From a checkpoint of a small mixture-of-experts model trained on Wikipedia: 48 SwiGLU neurons an expert, 10236 steps.
Below are experts of layer 5 (counted from 0) of a mixture-of-experts language model. Rows are named router (the router's row for the expert) and show model dimensions 0-63. Each number is 500 + 50 x the weight over its row's rms, rounded and kept within 0 to 999. Numbers have three digits each.
Before each expert's rows: "gets" lists some tokens that make up at least twice as much of what it gets as of all text; "raises" lists some tokens whose logits its average output raises strongly, later layers aside. This comes from a sample of Wikipedia text that the model never trained on. Tokens count by the router's weight.

# expert 83
gets: "r", "l", "é", "=", "á", "–"
raises: "ity.", "ity", "ate", "ase", "ly.", "arly"
router:467511595531525440525449445480468405465520489548552570431462483518517479428433556493499469428550486469479551424511492511436466510458469493567526421450443554507537492602572366586530616502463488

# expert 70
gets: "t", "w", "ot", " T", " t", "k"
raises: "agon", "est", "ag"
router:554522568465543527459497509519519531549435526469490568490489513526467454469465489496528456427587460477572485576517552522398499449492538560548462454433448542477415491572538482568482523464506531

# expert 6
gets: "en", "ov", "v", "av", "iv", "j"
raises: "ile", "a,", "o,", "als", "o", "il"
router:405475554568555516541522499381444435539429451460546582460507496558545526459535466460518499522524471519482489532518527553395562562470522499559543522530458636480502502555578476442480532415448510

# expert 9
gets: "as", "an", "un", "ang", "in", "u"
raises: "ly", "ar", "l", "ce", "ely", "ola"
router:568474569463536503514568504464546471601466534547538528449562523534460544518491519461524510518569450503489473567459596462441483490471460541550495442510475490588536503598534461567545548520585566

# expert 56
gets: " (", ", ", " was", " is", " | ", "\" ("
raises: "former", "unc", "1", "- Years active: ", "The", "as"
router:575521573523596508544494516523504444543468573583463579401535505554543434448561562435514496470500491516476540571407553543494450488494508485534526450491464571573462501545545503511540553460530528

# expert 54
gets: "\n\n", ".", "\n", "==", "=", "==="
raises: "===", "== E", "== History ==", "=== ", "s===", "=="
router:528477538518519495501506498454464495490468556510491513491556473532567497513485555504526463436594415472530483436450559529441540546373490488604505490475402506526513489589632493555498546466439472

# expert 13
gets: " M", " S", " B", " P", " R", " L"
raises: "ub", "ort", "ied", "id", "ires", "ap"
router:538442492487555561520475400453426484552480594573522546464502544554492450466457465427526562437497432452484586492521551554476529488428505490540597415472529550578463549648594474521500550496512576

# expert 62
gets: "z", "or", "os", "iz", "om", "ran"
raises: "y and", "um", "y,", "ene", "en", "able"
router:460519517544556549520576393505424404513485485446477504460516490454582427497422591371442456541588425480543514497427565513507520584463557561537482453537471509533417565532518441495535539448560507

# expert 66
gets: " | ", ") | ", " |  | ", " |  |", "% | ", " $"
raises: "\n", "\n\n", ".", ":", ")", "=="
router:483456521514616595556523540479491517542482558494561584482497534545486523464475542475492439447515461563513516566491476537509455552435495462528467450421465544594467473541523459418486589385481449

# expert 27
gets: " ", ", ", "| ", " in ", "- ", ": "
raises: "1", "2", "i", "u", "enc", "id"
router:539456578543553566481514521467472513503511506478501582478545504532481479426525475452493459486531481460470560539549537495498481514459493500496508446516403600480480501567555451481495537476386611

# expert 44
gets: "C", "S", "L", "R", "M", "P"
raises: "en,", "en |", "en", "en.", "en's", "ld"
router:535466532472574506399497463449472471505516570462506499456548525498482511520384561463466553479519443538551493500535583550473516555421448393494569457456391589550451545589500492478528554372412503

# expert 93
gets: "th", "st", "end", " st", "ph", "nd"
raises: "ition", "itions", "ology", "ary"
router:548478555435589488460496491451466497490497517525555459448504488492569534457497344419435466482537481485551500502478539448476524455454492488497483350550457503511407476521572531482501583503350487

# expert 46
gets: " |", " –", " (", " -", "  -", ";"
raises: "res", "s", "s.", "m", "s, and", "s,"
router:555494553478565519564452517516466441555553603535515514414466577545454395488574501436498567494513503584538436520492629514434417537537438468516604502505461532568489538495493428530417639432517520

# expert 22
gets: "0", "6", "5", "3", "7", "4"
raises: ".", " in", "-", ",", " a", " for"
router:482433515539541551462485470432476494615447479481593567425529490513572552514487525451479515419584426504488525608488467507452595507497470474513485409513411589503508539595521476568526529428543505

# expert 48
gets: " s", " m", " t", " f", " d", " c"
raises: "ights", "ails", "ailed", "app", "ur", "ad"
router:511446580471614557527408467460569515608504549502531498482463480513521555527409453484509545381502437432510509542570527566541495501450498488553588494467444552484466530606472510588486493438430633

# expert 36
gets: "1", "2", "3", "0", "4", "10"
raises: ".", " years.", ","
router:543493598483557545507500493385483487496516550467552585451504526485598510521462555441449538439623426517552531524481474532489573450502512490512514429486412598480481496589582485541485518479474543

# expert 14
gets: "\n", "-", "\n\n", "|", ": ", "- P"
raises: "-", "- N", "- V", "- The", "- D"
router:532519580535570538504457475419479510573531489493563508528495537540529521434475521456548465483544449472467562511501540542438545493523499568567527394463436525485480493659547395505520497428514589

# expert 18
gets: "b", "f", " b", " f", " F", " B"
raises: "ranch", "let", "rom", "oot", "il", "ran"
router:492576511565551491479504452458533451525485547467538500474501583546492513446517529430538514471527468495564588498477513516508511545513482491530554483423437553506344546575564452563405533506469519

# expert 51
gets: "er", "y", "in", "le", "re", "ro"
raises: "ger", "ted", "gy", "ve", "ves", "ved"
router:481468548498550512485574459498505438505542463417564532502558565548565473522526483442531488482534516539461528552472578465493534485448436621513471476381453528505445496577554439561557517468568505

# expert 89
gets: "3", "0", "4", "2", "5", "6"
raises: "ientific", "- Education", "echnical"
router:524534505467528478473501479423540505554505452467535579422534445463528493456528540467434547499593425460461459601441470474433533450479511538501507408464412549538479546592572494527445518468510496

# expert 85
gets: "1", "p", "c", "m", "k", "v"
raises: "oot", "orth", "ined", "art", "ass", "orts"
router:475558600521555571508439457454425503614509545488497522439510528484515420517538476355536535464534443502490606594492494429532524526491469457516476533437474552530482543615556482577520472395475542

# expert 75
gets: " c", " d", " re", " g", " n", " r"
raises: "it", "ited", "itation", "iting", "iter", "ig"
router:535437538498619545505492451433474517500544487575534501498503457612482553508420548395514533471450504474599526507484497494523471492419504496535572506505476516437487483578524497577558518400514586

# expert 61
gets: "ar", "am", "at", "ad", "om", "al"
raises: "ps", "amed", "red", "ically", "en", "est"
router:560496583532557528455523468431496497518435496534545574457519571573508500422453615477495521511593385461597543556435543489476586572463437552527588483487498516474492418598523445509458528506495569

# expert 76
gets: " ", " | ", "-", ", ", "8", "_"
raises: "umbent", " of her", " of his"
router:564436515502549631533510445476464421593447449591560562367460511545448481532508499479514607437505539526430508542484511532476528496542530524520510430521434528546422467577525419450476613512526467